config = dict(
    n_layer=18,
    d_model=448,
    n_experts=64,
    experts_per_token=4,
    d_expert=160,
    d_shared_expert=128,
    activation='swiglu',
    moe_layers=[0, 1, 2, 3, 4, 5, 6, 7, 8, 9, 10, 11, 12, 13, 14, 15, 16, 17],
    router_score='softmax',
    normalize_top_k=True,
    routed_scale=2.5,
    balance_loss=0.00127,
    balance_bias=True,
    n_groups=8,
    groups_per_token=3,
    shared_expert_gate=True,
    init_std_router=0.013,
    lr_router=0.000218,
    vocab_size=16384,
    norm='rmsnorm',
    norm_eps=1e-06,
    tie_embeddings=True,
    optimizer='muon',
    lr=0.0145,
    beta1=0.93,
    grad_clip=0.5,
    batch_tokens=131072,
    seq_len=1024,
    train_tokens=1211000000,
    steps=9240,
    dataset='wikipedia_en',
)
Below are experts of layer 6 (counted from 0) of a mixture-of-experts language model. Rows are named router (the router's row for the expert), down (a neuron's output weights, with its number) and show model dimensions 0-63. Each number is 128 + 32 x the weight over its row's rms, rounded and kept within 0 to 255. Numbers have three digits each.
Before each expert's rows: a language model's description of what the expert responds to. This comes from a sample of Wikipedia text that the model never trained on.

# expert 44
Commas, and, but, which, who, while and However that join or begin clauses in running prose, often after a sentence's opening phrase.
router:141159092084184088077130123100141059165118105068149155134099124136078134109135129135088158091133158141167093122108149127162142137101062121112163163108119165131156179146130113126063146102147081
down0:124079098137167166131173130145064102160122116137115112117088150151163173137127116102132131134156134090172096074161084155122179204209155115092093116107105093117110092126109176065125078128126092
down1:134134137191098090149142116140074097117134082080091189100186137125092110162040070112134106113175171152217187063168131139071109124078162170067119099117160169136105100131044152098163119184154147
down2:179147131133146109103150137138165151113151105107163172090084084165155110187094141187146097128091136140092143198092146107099115142162115130125131166173126117091125117084168166177143166114134130
down3:119148122130133138132129121136161175149055125083123121074130095121128111189124097178131175113133103145186130202112198118135128108135133186085056148115157169171086098160100137146167112142164133
down4:187170143136112167078167149186122185065198116064142118201098136064121157095171147124134115103116175149128125150094184072148162124132157160160141222110154161136163125138128126075147109193147060
down5:167058131178138115204122128160117135170161093167157088139089144126192179155134124166157160190099100149195114132178139076135125105132076135143163118187102138160094099146064134129106148141136175
down6:155094086145145113123090142113113110183115140183122189082080148118207077204108118097056217106158172146160143113121090144110154136122094119155142170166150098105092175137102075122067168149157131
down7:109164130150120150074094082168080140170163139142163129111182131050123081103136159138134151144115123119075134093067173102149139141162166147197095090124120131120195141154137113111186130222130125
down8:102155142157109100165124182144122081198119138131163103123116142184118122110118135175110104142162135158129147119127106123179142150152108164147157167156141129048194127174130103084141093107091187
down9:136078129142145116161118144095058098190109156172153134126138127122142076192162156092104121123120114130161167082153174117104154155107084126114129162155115067136087135156169133127111102137153160
down10:128153108143096091129114132147140121125140175137141115060149120128164144204141108193162127135192112162149161161183159169109118106052162116139150135149151184104136151156138149151124115170130107
down11:178087088128134122110143154161140105130141110129094111130177145148123163114133177134117133232148108133108104168075095139139152155127169146122105124176162177184115127116116114088181154124104150
down12:134165115120162133091165126155102141166130164134165194111082148121166177132142135107149128135140141090151155113085052142133113104132137111157139083136127137128182123165146102170169132196114093
down13:141129131200066101127228095084142175094096077133107078125127150209102099122139129154096135105091094101158114115123135137145117178072135120147118174154140149139160154150105128124086119099094117
down14:083159112115133097153149064118102176135088127104175085051166159152122116135115120173169147093180138131130207144132136147130130132065172092048131156156144115130091079067138112180136136163119128
down15:152115152130114122108104147149048116162117134132129136174159125180104115114154108146129133154144082144134124101088109122100105085083124123107123106080082126093058107125143111176141119100123120
down16:132145163131155149175111148092155129152117123089174085173119104082173124131169156092155152103078181190179148129114165081145150152157152168102117201131147118104114102061156159133106151122170129
down17:101082200131108106151129091154099158138084150145170168161138097147147166137111126126047081141142173114115109132125117162133055102074135102132145150140089102166082145192128104100096094104147160
down18:164062106108111128168164153155132153128127096130160126125172138132129169122108183141096112125143180134160024140137056167134122099144133106126066085050146114167095126097155136084157090111163114
down19:148121084127139136151085207109154151151112172106143091094117166062158154164144126127107140112102079152084167141160194139121112117116194113177128113118162141148116110090164112142149082113087185
down20:157197119108160175081119108078145094152144127164047126092091150141132122088126143120152114067096175117168113118069147096217137131161126104154154174111124155134145145141165086101081152102104156
down21:093148131122150165132119165139170145145179130058106166126091112094138193143173104152115146080076119102179195162150124133120134219126112092132102130119095075088091190094162207138137127096147093
down22:132155140139100149107125142110072138107096116165152114193143084159143122163144163084163098089116149154118136169124176129142139131142079171143098126171096170073133102116124185145158189134159103
down23:156108089183124098162168072121138117098136172139137115137197121138159092159113095112119148051176169138168142099140132189099135187099093113127147184163117170100137134119146119137082092151124111
down24:084126170140121127191120186152150147086151117128163119150139072160140113138153159079090172114097145107064136160108124105059125113149101111147097152070132099125102125137126077162112117142135156
down25:054158145148119104157160157122213154090067121156100100134097063083096117174121040195121104127173176151120109135184099119107055141170181112133130149150132138155152138164093116179102062127105143
down26:071126105108092115193141120099133127128107110119140098171140090178118215206175105135104103156127170095137108128126125153126114121077099151080156096111155122110212147154079087143075111065155145
down27:132109109077144152087138128103157077138091148152181096092160100189197102077104108175113182091170150145099157148115077177168120084088086109146148135120147125133157128104105160160119130092029108
down28:161161082126121099135110137079051074096154150106192150131180138133119146206072106109124192123144140132132149101179111119124132172126123157113078150115129148095120072069142121140146118206185142
down29:165103134114128193130136050135099086188116121102123101147155135075159142138125128127167125111110096144164150122095171158139151122088118126102161137137080149122168085133124152059162175169126076
down30:142148169105164118085103129153118126118139094150078165110103127113107174167187152095132177155127105090147123143222133130151083107073128108120190127212071105123148118112120140075126134187070096
down31:087142120105159024147157153086114169081103130150115140068160107200159108132132129153107095134147057090101169139144183109157145144119129131152141110107145105113162087127105155163149134192132076

# expert 3
Commas, and, or, semicolons, ampersands and closing-parenthesis commas joining list items or clauses, e.g. "work, social, living", "Ingrisch & Garai".
router:100127154109115092071095112090136068129145125163159147111112133174125084147096083103096112148111124143123139148101122128117125045058076064055115112100094099132108176157128138081095119129132102
down0:086109128128113152101078167086118171139169047114154146121081070164127056159128175180120074142099182120163151195098163124161104129153114078112134107095145081154155152103106130075162152197133075
down1:153108092154146160135120128147111125127177114149153126109120151160071185129123169160130084109127112101127083093100174125121159107109138125123128161105097150093120102134173150175152148155132084
down2:097144083142100140111113138160108102160128160149155208096099080131104104187173115153138155101173197118141214120114096114161116104046148096079136098182069160134183123189096126145107141106165027
down3:116115104191136151126119131146181146129141089103106095106100102092092139174117169140089133190100154094117086120107147129102143083125219145112101138118102115208178177090139111117140134092167154
down4:088171098095118113143162125170155107167110173183135095137111134112128134175139101139127100080141099133078169142191077169129146147085113135128083102150106112154173129156115147062101141067186121
down5:133191137236087101159132123086126175092140082059130114072155118181125082144106167237093110139157113173151125059123143108165143122181137124161082112151104188177161140101109140130136158143071184
down6:136230086163061103107156120085135126145120113133130154077150129171140098126084120142179131127121148120152114125119159106153110096123128151092132136145160159157060134133104108106126090138148111
down7:167186111167119146131063122080134087146136151100060150110128100105112111106144190160153077068100167105138126144174183113134166152117107188109137147175081129104083133152131116136071107127095124
down8:147130174101211052111108128124142121194118117147089040152134126108162071160129133120123105130092122146157131104112158122174127111137141119192143054151160126173139167133172116077142124055165134
down9:141070120135190128134184182170124115189120149099134149166098114174185126122145096133167183097176198148131109196130128160120114140087103121085161142074062104164096135126103159152110182083120128
down10:153132126168184119142109149150149108055120116131092128144162131140104187156093198085111074151145164198093117110185149111141196134162150148152085093122094123188155117135087107137138173117146164
down11:139125089106143113131115106176093168092114146123136155068124045084110102132068136120144082127163120126067128165113131162169117132134161131131108083144139108144116165119094141158113153153084119
down12:052148095192155177146052138162131129104166159096074089129093156134132176063065161165224167192108148171121148143111159129126148179152183108142127217139146089168106124147172182173071118141180125
down13:157174117137147118097101191171190130084100144103157156110166151118116121106131137112109140127089096145155118130087166084128151158092184147125116131148161098104163074127154163116106142081145149
down14:255181136147144083098150140161163139096146080083127156106155210132144107133174141101100182124134176195174106100107140151147114149204137135152147158167138104203088127202156188113108198139116121
down15:143149108113144118149164143109129145166168107109125112153115073175092130124155107113156155148119206156060082128067078141095139101141140101181112112109152134102140156093177078127147117063114177
down16:130137126127089198138106157116101174116127115119130142121078158117105131116094104085078142084134131105118148102089075136126124036077152155143058079106114171173138154080092117105076136118125164
down17:166153192092127126093108130140225080102154065110082071209157075134058106134130169163054151085146155111140097131094146080100118129102133101060096165127096127087124114164124106178161143146140163
down18:114109137141125111106121091094101082110126141163097147098125090160156140150107071129114131145165053104135184154168137096163154161189141138162114136120100190174147170091148059160139059162119086
down19:140042142182129141124120142141164161141147138082114121144150133104090067143159172116150114118148163123108058143101133104103083102180110118165154116131198047148072141100109092067096141092146158
down20:163117119126124114131120124111127174118170099108133136130158144175127159120124139109112108112106132094110104096159193120061104128141153135079135127141182149144117074151088183110149197136142096
down21:106088154105128135167124104122155127138114139161196105073129149150161175104149093142157165167115112090104098162053140124137139156105111113060103100185152141084100129107097097129123057127173129
down22:135132167130118164151115154136101110176144084118099158179087130047114056120101109103114133146137146130146063176078125104149109135136158135147096196112139124123102096112189106157129111158138114
down23:086083191175171143125150154103129103139121135134174100100125165094134114120154173083064164154108155117141144079170146083138126145155187115130081120147121136143151152134132149182181045181152097
down24:121114139124105179125093094107113191090153138138104119111131110107157195102151142191185123141128150134134139178163129109144122190186115124106141124174070149173151122107117142125092106184138111
down25:150128072115111147137095104144147152107136176138057119133111184150133163093184125123088161098080132103103128118168167128141125179147089137162136154171118112133127144087132158091111094103133164
down26:124097145076146168081103154134081111172105161136098050134167084154091134108090102106076144147118130113164158097150059158163132107085112150166132121092082121136072154128113173149105093145179170
down27:173042142170183132126075099139129107125126148159135177105110113144154072148051166127111180144117137145130217141106237061182126129105174132081144148146207161128116125143126142086125139154122106
down28:126181174115168091109178123079168101133123161169164148116127100138128110194149111140170171123157121127177109093140091116163165070179114093158170188130111101112066146180113136136116135135143158
down29:129106118117138085119090129142137132090096167089140117123148069122111154145110052147123148038068155142097133166074079192115091151134101034114130141098184128099076108122109101094156102169118142
down30:092101180110124158084148112115156150127170133140085095144123149093149149145069073096178108157073130156116117123151108140130149091242139118135166116076103148158151083098180092128175105160127137
down31:062113175131140079139090114139216182113106127130143129156138147129135119171118206144146165103153101139101138132110153122108102105118120110114156088083136132103191121160119167074146129154133076

# expert 34
Common nouns and verbs for works, events and activities, such as film, played, released, tour, performance, built.
router:112143128122130116203093147165097144135138117111129102141078099130162082128140134104124116091155115179110096199183168147103198120129163089141123151152084105149175126100084156106154142064145125
down0:137137190127122125118111172091133042111118153174143149160110130123118161070191152125105098127212115105045140114122075109139164133108133118136139091109135155104128116130149107074122154107134169
down1:088183147143112133115202125144147154089089141160115119147110135173143062167120175101179145193168110136090065046147145158070107154119143073145158158102121148112110140131108064161146105184118082
down2:070126129165101091146133102103116151112162161175117092161157124123215100159135172069150085109105129075123131133147051145088043143188124098182183121151129145103165139106141123100103134117182132
down3:111111134111167136135129139156079063169157122158093114102122128106102110090152117140064157070145141127143101164086171126105166151117126150139100082114071134135172079139146114094076144126107120
down4:136144040142139162160173113109160064096073154095127147123136121153144137128149137154194162101019097139092134126112082093123229143143112129149128099157143111189102143175107128161158152083114191
down5:169107175103051145145113145182128124165126128114080131102111179122107098136197064055153173108056157124089169136121116075095120101099111146127100200149103134158126109104164098167169085131155124
down6:159128152150119140141205140121129131079094113109185078125047105124113114118095117127132142163136092130164160134087066114101187171141114142079075164122115101172124120117116041117084125113118095
down7:146126129132157111125087092161091110126068118115134205094099055154181108127176147154110146098117121091146075076119126132162136063117160151157107146117128070176113172089095065159129147060144160
down8:165149081099149149128105156120100092157156097089056147142175158134152127177101102094152117147110148095191079193113067131133157079125186103155156140127109153105189143121199123165214090144109146
down9:090150175157151161182108137081084148149138037157141115204118097153118095153150106112139171140103157132157100142142196077146105140146140111141121143170118167111160115155149120123091087169157117
down10:181097127117126167167110179117084081142104067127115132132099109146116080185199139060085047150175108147110113112108123181154091132136102099143131168172159145100084146106157125068087097143074157
down11:067097155185195154119111138129166136143139142133110114186131127133182103101132101095100115173172116167187132087132119107093177135117134120051148129136105102173164058153095158099119177190117146
down12:111150138129115183095139105186134141190111128137103131145156093080087167148082112094174161145150153144149093110118147123078168110061080156159137116086147142140108132124148119106119122084071101
down13:107112175087170168124114099122124058148147181159123176154102108107125113144133138070154105105142079108081146161131127144110132157105169114151197092104116138168118105169135126119098121106157174
down14:112154153150163153082078097152087116083075116110150110136140106093139131159152174084102166102151165154125081138093178083092127132103127107078110165129142163154147145111050167104100144098105118
down15:099102137127115155142141140147085145115084182116136098090157142100124119140138103125127195116155137105087071131149108104159146138089069126200145118119156169127134137114145102163093149043182138
down16:157096139139089096123112127128158163104082118101117136115129138096123149130179143132155139129132134115129099097080093103142123085122238116163135147150185147133120120086094157113148164215201129
down17:085131144179114125135046124156138114185094178148127070179060123105113130155127067170116114102128137120109186095160069155142193103122104108182056116116116120132149162129141139089189093129139128
down18:098155135127151117104131095119145160143169103117142117096072121103120122095165094152142138080145181140170161178173195133149137100146116110111151134134171100082125183154044117180122127127112101
down19:145138164134147142150164128154086173097115138123118114107182181116141210124172101141171175156076140163075075112098176125113107135106155108131111200089117107145137123097101140135147173147130129
down20:145098159151126101133136169112125107089122142093176138182112154105047197153160155087132078087118127107141170125168168136108099137162161125148143177140161139102109156136104121175174157148083129
down21:070174124112121138055119122090095133131163119188135185149127135140093082133093137122075175139152138128093070064139118137030111080083118084110071141132105113159078151133143118093143131132081093
down22:144141137120133089126126163145103083139154096128128116118157102099146173181129116117118153128133176109128167069171146120059153160153107145109083107122049112213174115152082158111125088141173133
down23:214152118120152204094138159143117160105121094138136118138161128096110089087182131101137116123111119130095105113179133126153112136116070171145076146146118082185101092139180113123166120114141122
down24:121196114063154159091138106105170146167139089113092119140156145102133145138074090154093123151163130124178114113113101126154113097064101152101142141164155074158147128087120179117196134067079155
down25:133156178097188129146161147156152111136144124109132128187116117163100107095083142132117111107120101134103093122192152113134171173191171163142098079033126102132134101160179107052084130108076125
down26:100117130126135130148110118074132158103148080038137131083156080124093108078188174076127128119113141143138121114103130160080113134125110087111175177191150126142146112099164119099171143068153119
down27:078178157158146129123160118159139137127193124148134120156097130100158131122124104116130138140085147190099100155095152133141117137130145113160067132157086205144153158140126090222097149072189105
down28:164131107180071147107161076125130106124106121167117133134102173117118121162090145121183099088131150149162056115108183130158136093190160100106159141102144144167144126114101093114148138171122089
down29:128163148138161064140102137138075131140172129141091129121184192130140132158125124098126151082132124170143074091171107165099103126133171171101083082153174157138169066121110111113194135111125102
down30:151131168161107136145091124150169112087140136146069077144132132116166107150129105040126134181122095156135177114136062138105144139175158075137128175150113147124189153164097118134100124146151055
down31:129133147180115162067090126139175117126100085093132181117168104139122187169101090156167154137091153174143104122106107103160156171151174166128133145134103102156097114164124184122115203126085125

# expert 63
Verbs and participles after to, which or and, describing function or action (used, served, supporting, carry, covered), plus where, which, how.
router:117130151164115121083111097096120108107166101079198056152124173131153106064127088064141128104103081146140152150162122170135168173072120137172099156129111168147165131172111123077144081126123114
down0:127148146114084082121202156071152154142141119136069088153055192167207115159131150150070139174118157083166083079141119136135178074135115087125131064119182107127149119142121125159063170169130092
down1:160144152116137140120125133105106104182199125178114112107154190124102117184075101091158118105160122153179165080133085069142123114114126115107127124160092148197087131070138113109129109142116092
down2:124078062090130084182156114156090123126175143105120165119115124143106114149113120127068142149163125100064101074109087152106133151140161133157137152109150139153180049152129108184096085161147148
down3:130111134195137151138094112184126101079130125103105178097119169137151097149081117108159104094098125125106145138100114098090140078158162123127170069144114092150125222126112129102219083104150121
down4:097090140144115101202129130158072100162104174125117172105083055159020146131070101107125206084142152128166155097136095122105143061140148142114094178108135069136106148123097095199141131133111141
down5:163113137141135108137120056120135138132122173108085139071187148142107099117102203160156117152142159073169126068136176140128051068156115072110143101138100112049168147143068128119115153177119088
down6:097150093082089136139131131093136053111149177120113158154122154146100088183108142115143125166145140167121067087117147096125133061135117043137072103166102113156123119139147090153094120207148098
down7:073142143143136123090100160117139183186062078095097142072096074108093129081066123127083122094135176097129158123124119157081143113060186083123114112077150107145135125134100179129081113165142187
down8:164113130121074119145140124110124067171151137123157084136119128082135133072084127163157135174137129140127096165146164111124120174075099098128129109106165196106114076116170172135105151093197178
down9:122129105117171118137153189167105174189116154111127155197172124201174104088105143118131164107085120145127177136131137098092149112057173176128128152105135030133081121147129126084175095102139171
down10:124095105174171145132134138071080119085109154138127176157080144107143126125146195123105123132122127187143104155105110089147150093111073132101136192144052091162146139146134096135113144102127171
down11:110136152130195097123088095178156122124094133095077143102129017150164108067098169129079145152095086107148157102137140137166143108150080123185101147123096094117199159119153092112177161099131132
down12:173132136131108095129151131130068157133072148166143099163088119087149145113054121165128059203085171109140121159080081153156117135123095198152154136136135145147126150181129128102124156121090132
down13:138093144161070098148112069154091086133119109129136218120135084107174166112170138129194082109122122126170146094175113153085151176082117191112172071138162152134202197126137163122130063129154097
down14:127225141115117127142167127151081174126137153162136085204090102106109120127151112074129061115116112122100123155098133166164118186081189156117131175147101129167129113166108168103135134116138112
down15:116161136109112076121082177129190182137134159117121153197109135098160157133087100098139138135093109137172090120137169094144080164213097118119195111155103083111137109134123199116116131083098152
down16:168132100138103120132141114159132103093074144173115064168198183122137141176140144111118104163078143115082122171159100130104100127155127205112053128135106113114125214143128201153154137150122100
down17:067087145124123142130149066081172139158082103131168133137110161080151058169143141129178094129124131122160127170097087124093093173138128133167142093151116145090126149196137148120177115163157141
down18:135170153111120129110144161059136149145159153140128101137076138162135171131148170112113179163120110114139093130105098115150082084146132099155129146099143140151149134129086186103172119124121097
down19:181081120169127095102081135141152138124155099141156111100134128149120097178184117143173149152131076142211136116111140088110126148136155119184148142110133083121121131176117134076119127086138097
down20:126121234121166197122174122135170131124129159145121130143103134082132192087105173131108117132112122129160190145175096099177167139131110114177134209121168120130093142095188097114110190128109151
down21:137136132162174109084192127069150166094098172135131089140135153113109132139077172106052149157167149111116119112178169121137137136138101149154135131118056079094133112118128158136102154121131169
down22:190139082122063102120062135137180117203131115125137194155174111122138181143150108134107140142156189143119114136099113109210136083126125121176142106098166129120119120156117116137123105146136161
down23:124154132105154120120104118099101127144195101110118138147170153097134118133129164150145145076186104096145120113058176112123141193160143185117109105147109132126092116098070107115141165076094112
down24:062118074088131093084194079104156147125121210168166145054127159141146126116157158169140066098111167108158162117144182158176129112121127141115130123082161099113110149172125114155132142093132119
down25:142104120151109093181171124140171109122166144102143167069119133120071131139136167098095104126133090119084166068097117093148150133109111170146164173143062186124124113070194192113091111151119108
down26:151140162138138156086159135085111071112111080116141095085086143101173125092164162078101147084089153158139103134105097162159144111106121149163093166139110129150090151091208154105177099146122164
down27:166159131200156178140115139153064154149142137122147149048147134126052124122124163172079088138107132087129141140147185103111131149094100156075106134100083096104079133097101164078129104102108097
down28:103080154132140127134140075119088076128118182109156116106090091093156159150107103134187126193143135148109145155146103098145147176102160139097185096169116113124117142143125117105108096119172146
down29:176121131168125099134139129148120156103124106154096188089105074187114100128055093102121085124100117181128145126129115077147124098108075181177122141136183105137091153108061117078113126136121174
down30:136143168104150126173112172147135192113154100122187200110079112146107096098181137145070171130112108091083151149138161083107161152083162122089101167184104119089155114086112110127142130109156130
down31:149110170168129118142065133098065121144120187151163149149153106097112065151119177084118202168115134154132160151127166103095146151139138146142119111091111101111092147107077114088141132098195172

# expert 24
Past-tense or infinitive action verbs after a subject or to in prose, e.g. withdrew, declare, returned, wrote, offered.
router:096126144184056089091123123089098110145139117098161092117083143087160107131179106112147174075084086150132154165151150180081154199180135120143102143133145166176104127139149125110120120169135113
down0:057083081158126120121082102124093147143089043091163101157109080093119133099179165075148174080077162168146132160118203112138159113152101127145157106105110066116069126160120111170137118174179140
down1:077124093133159151169145129142154124201182140130154064137133112088089121091141113198163165118143077134168061127094148125087169161198239160132118166115195160128092126139153099107102097155137155
down2:071138158127116112139147097138130136095109105190161108203071145129100116109172104111168115164133097091166188159114148178173112184069093151107094124173076155181153104155134135176148099155151107
down3:116110092121174117160123091129166102143167154131210094184095145068160132108151055113132142095128152175148153159075115168150163128114115176107146134174183145132162123120128100152079090085139142
down4:135127146154157111114100155140127151082098129145108133137121155167136105095128123108108135141127128155184156126112118122134119084130155146170132131150166107145134143147095167097149129123091096
down5:082154155087173072150083117124056091121120114155122121135196101169159141139154113192135174117145134139109119131113104107181104166144061100155103117073093160132140101181126090099145058134178156
down6:124068068092095090132120153089115158129131138140089084158149139130165118083144104083184150170176146147127096174138110106107116164088094194128135061150140110139146126135101102087163159166172178
down7:203118110173139185115177159144190096157086187115159150151141148143109132147134151151126149125105176168131101132128097076157120143085179083160121097142116200118162185114125106137101122076134154
down8:138117132101145167115164100107057138144127102138112153123125133142077049132192112091108181157124109100123135090140155144104142158100135061168146081126111148072194207100119099115088105061141146
down9:063120101149059148153121135121120125128077145142107115122115164158084114104166144086174199124128130155089126157126115131150118126069097154162093174114090083200126159117143120122111159095146145
down10:084083197107119087155148156176181131065143034119155135130146049138153079131164131173158115131149117077119186097126136101123129122139147147146194125128111089096074174147126132087110110099157133
down11:170137102105107173129126204107129127140192097161135114097173086164175085123093077149133121127145103101120205165119097111130130176132169136124125130100140092119113114096116103147129090085160151
down12:106113155120121110128124123169133124153175124121108090116096110153103099118119108130146120164122149080145130124142185136131181076134034186126178121113138140139154124088152133175085165212134157
down13:082182154141161110129140117094192138104122059064175106128144098136130181096144103223121175118127122122124171100083152150138136170129146139107156129110132110141158120099123188097115142126169164
down14:080124141091103138120100138144115149133146146177134139207128126130127123116160121100169131088126127157137176149103125148126175114136068133103090176113169146126085106201214142137075116143136158
down15:159113125130119087130176196107088161166104096125171090150123095129107124166119070117128149170087110186173138148102127123156138122125122147147097179114106093055110134133106143018149134073111128
down16:146136112155130087110166214108160079091110164110127136148126142118182030117119165149096102136053145138169152134169125152183164118121117123138119057127086092132157116110075135172130157167168150
down17:156126102117144136144169085166078088078098092136122125172130146101113126085122157118105124100100160164180065100093115120103120090141151128155152129113125103135120144110146063163159197160125120
down18:135149127130163161178160135159135140132078135094116106159125130069135123129168124111151081182185119111142138154103151135060148157086127129109156122102113122110166111103116055120146108114147136
down19:155116111178154127076102103089064128172140153070112147158106154115143163106161138137130147128110155142112167101134154120071108087110125079142089170128137108103191127126169090127154099037162142
down20:086136152155114100115171066109166121120132154086133132139095099132106071148117094084134094163139092161099087116135172129075123149083126080132099195088166124134083153179075144164106158097120135
down21:130133154094133086157065132138167080144150108149119107109195094179165126175175123106103159114112101092091034148157168156152135136114100077152106125133147124137146093142102147135083123101155077
down22:123091092110086151084099153144123144113093101127093115129082104122044127138164174114117071103142194145145122138157100161114084152108184145108168131206136117178150139182177135174157163111187153
down23:114092133142110116109093101158124136126084123010127091139165135141152099075111125164150175153098092179098157130183162113088181127147125151119161110133165114128088136124104121122125134114133221
down24:163130176139117125137156150167129120111136083078085126069071106082184107103171096135166117125133071184132066158109146078154113149118091078172121102152101105133147115119140134062142127143096092
down25:094138082139137111127154155089159097083171206127131095116120152088150075142130149046142047172101078166124131149163090170122145156119113125142094163119127135153149105102117172219160160168136158
down26:084148106176070120165113148116155094108125111156138064151078159113089092068117098139104147117157089064134147163115149081141118122102099129181127203141154159136142091034110094147112063080090139
down27:115156102087161165156088159083145152114141148183151173167150064125170095100092082123154122125100147089119157148150158149114194104101168164164155116111145082129156108111114114145129115150100134
down28:081119153138094148118161069072172108127129142159167152172135124094168112082121134109105180072123103102148160128083122134151111185085140128128167126161095141117191126121149138132065056180082068
down29:082155116151039078136077064187113101114155163188092107119180147117144068123062105107082123180159117165150139147189136153134125171085137098096110105129148128119213124114145102082156136145203095
down30:100083142088141134133089142113201116098089142087122111099153067139103146097126188090157126154091128167127090123093166145131148079093104109162199150111145108116092119149175099129158081120151170
down31:103106111109131122107155118113149124099148100121111139104133185164116106127141157117140106120214091125128120092146087173132072127150131112115127116129107173157129107158133150114112145193077108

# expert 20
Prepositions introducing agent, means, cause or opponent after a verb, such as by, with, against, of and from, often about killings or matches.
router:119164081115096131078180166132138080117144107080156146096165186166173200079153157135210086173150118155125170102112139153093148155123131152078113160112145096122119121142192153153080115156095114
down0:100117135166157143159089161141047132112124107092126061128120108147117154137186130095097124132089120120180152088100113094118110093193172115189111123082137099090105146133142094145089122129112119
down1:121107075081132176145122107138107082076142106152132070126123136102092085160035132124098064114097142169154131110114129140166074121118115128154147138125146126118091092103116162089144176099126162
down2:120063172181165133107167127084107183189103138095130183150168220115157084102126162076159200147114173096090139102123164156131142156195158104144102130139099165108115120183125146166178082162091146
down3:120094219150085139146154162126131163090103096157087146157133098136139118120148138133111192168169107163131129154152131140107117136176127127104141162109113087192092106120125188124120081127083080
down4:164119138132157117101111164112186086152108143123108124164101139160110131138078107117109078080154071093105131145135142115128174140177115140155124106173172086146084135152145130162101199080129179
down5:136161060127103098122074154107184124163158146118070094103101097169110108136049143144104144186151098144045102199088123169089115151096198143165145137165118123112121135126070107185173144120116102
down6:129135194168112163136114124086140172187179165124129119121100118111128047175132139189111093124219124128110123066125113118120116099132129150117196132164149141124096103091121123114210108128149122
down7:095090145133112161142119125084062115149137125103117124108134157133069073173095197095154088088089115113151170136104193141097068220112121155106173120141152108120155164130121179158101087104151103
down8:125124124126141196107107158130114160138121075102149050215157137161079158122096105124119143098131147108111103115111078181076099113124132147152075152113156183171147150135128112170140172131141165
down9:078118125201139174158065131097135165116141095087067128119154104074138162101162155145227149153068126143132138160111158147108144123111054124132129192130130168150082128114164067112116139102106137
down10:153117112129141149171113087083115134098166185142126098158167114121154193099145138077089121107116106167115130078173115094092122158170102150146101088088151106127035115148139174144101133162118163
down11:132146174099105166151172095113076105126151102097187127079151137169106164088150154223115140097173109120139195139209112102128195083117131087109116170100124132141096056147138154149123094160137124
down12:090155164127177103138113096111132100118107129142150137163167167143095139191107149118126129122119121100104145076123080149094158136106146142186190122075172078129146066132090104173100123141155163
down13:119066127097085174120164128194081177107129162106108086118089117081092157099121152155202170163125158077128115116100121097177120114118146102071192159081148134108081110143175132080112108111190151
down14:152165100149119120082104073120092188137083142130095119138085073085100121173088122147129148118163087100156137123177097154161093163175127145163143116137145130160160160111145173108145166062121174
down15:133145161172158143192102157150106172124168116119089131165122112109124157137173123121094120104105115112139149169192124184067151107121166139135179106129118129131154111134186086158081068107141107
down16:111139170122121076067120136123097128170090152107123087180121168104136151149090165131162122164131144101097146172095149121150159094175132147166170135128153108098105160126179148129121106141148133
down17:147068159149134169177096175147068157113125142128139124127151136137134145147037147081205141116139140130152159158155116138101115146186150180166110126143155133177111119162112177136144129072114164
down18:192152102128174104125103124135076108169094150076121142138132183103136123210140128160109112170107149121097135197163097144164177121150156106131120147176122190111108097162157100160118118093101075
down19:148158152153129085104160099082153080129101160147098133194117198158120092110132171139119190191104104176142102136139103086144175144147088155150079199066154133183165137146107143089165161067135131
down20:184139142171157101186114113127148180124171160155161139097126123122149121148164136125105115077121122211063109098126126146096120157129123088128137094074119100100132133127137123174129160148134144
down21:154107164143120125141145059197143132112102164150063156135137178119148125120093139089121050098189200185168111079122175108144116109132150156108138087138096149142157114112091102069159078122118091
down22:158114179100115080150130118116133173107078176120111151153124078086073153138130130118094097088094163083103076112109129107098081154125154107090143086163066156155128127107131122101091095132113203
down23:171110166151096083137164130173071131169168117187157174098062104152135109122099181088148124137177157062119116121131160136117167137131151130138120155197056179166114081121068168185167175128123129
down24:114195148145156132171097170139157118094151138087162126084123120146106109111084125173100151115143167117076079133142061130134076082086199152114123145099142150036047088170159151107150184131133117
down25:105128172120111173053173154115131151154115174084138089185106148055091160150194131075098140070170148063090127176137118109156131070137127027116130102125129098154141094036136093099102115103156099
down26:131158161163120110111125156149116138109101142175103112096079069117108041109171162114074122105137171149103074123152111175119049179151072134139165066111124127173183167088123130101108129113124114
down27:177088124139114196121147163150152171093159161078150107143209141102130101149140145103150104157140088080092099161178131087091132103125111129146154150130151133105112094115142108097097116214074151
down28:130132173131166146187127127140039142127139147115147138102107165133133149164170092111143116072138180098139111100160123150090146161153115126129173132188125110131084197116097135119108090116126161
down29:182128183113153116141182169176113118126090090120151146111093133117075107182084165109083174154157172124112064114133107162111110153112132102100090138134106153152087126079107107130098156143126107
down30:158107128176155079115071108125097200121089140160136121140087144086121188098025084100076176119140133132086127149146138121094145111109148113123114091121069106143160132102095170075198122091141072
down31:065162099125127099150101144193133120109134135138104091168124154139150097122076088168142127095187155079150133085128119094152168134115131069152173111144129157084224040089131153133119039097165106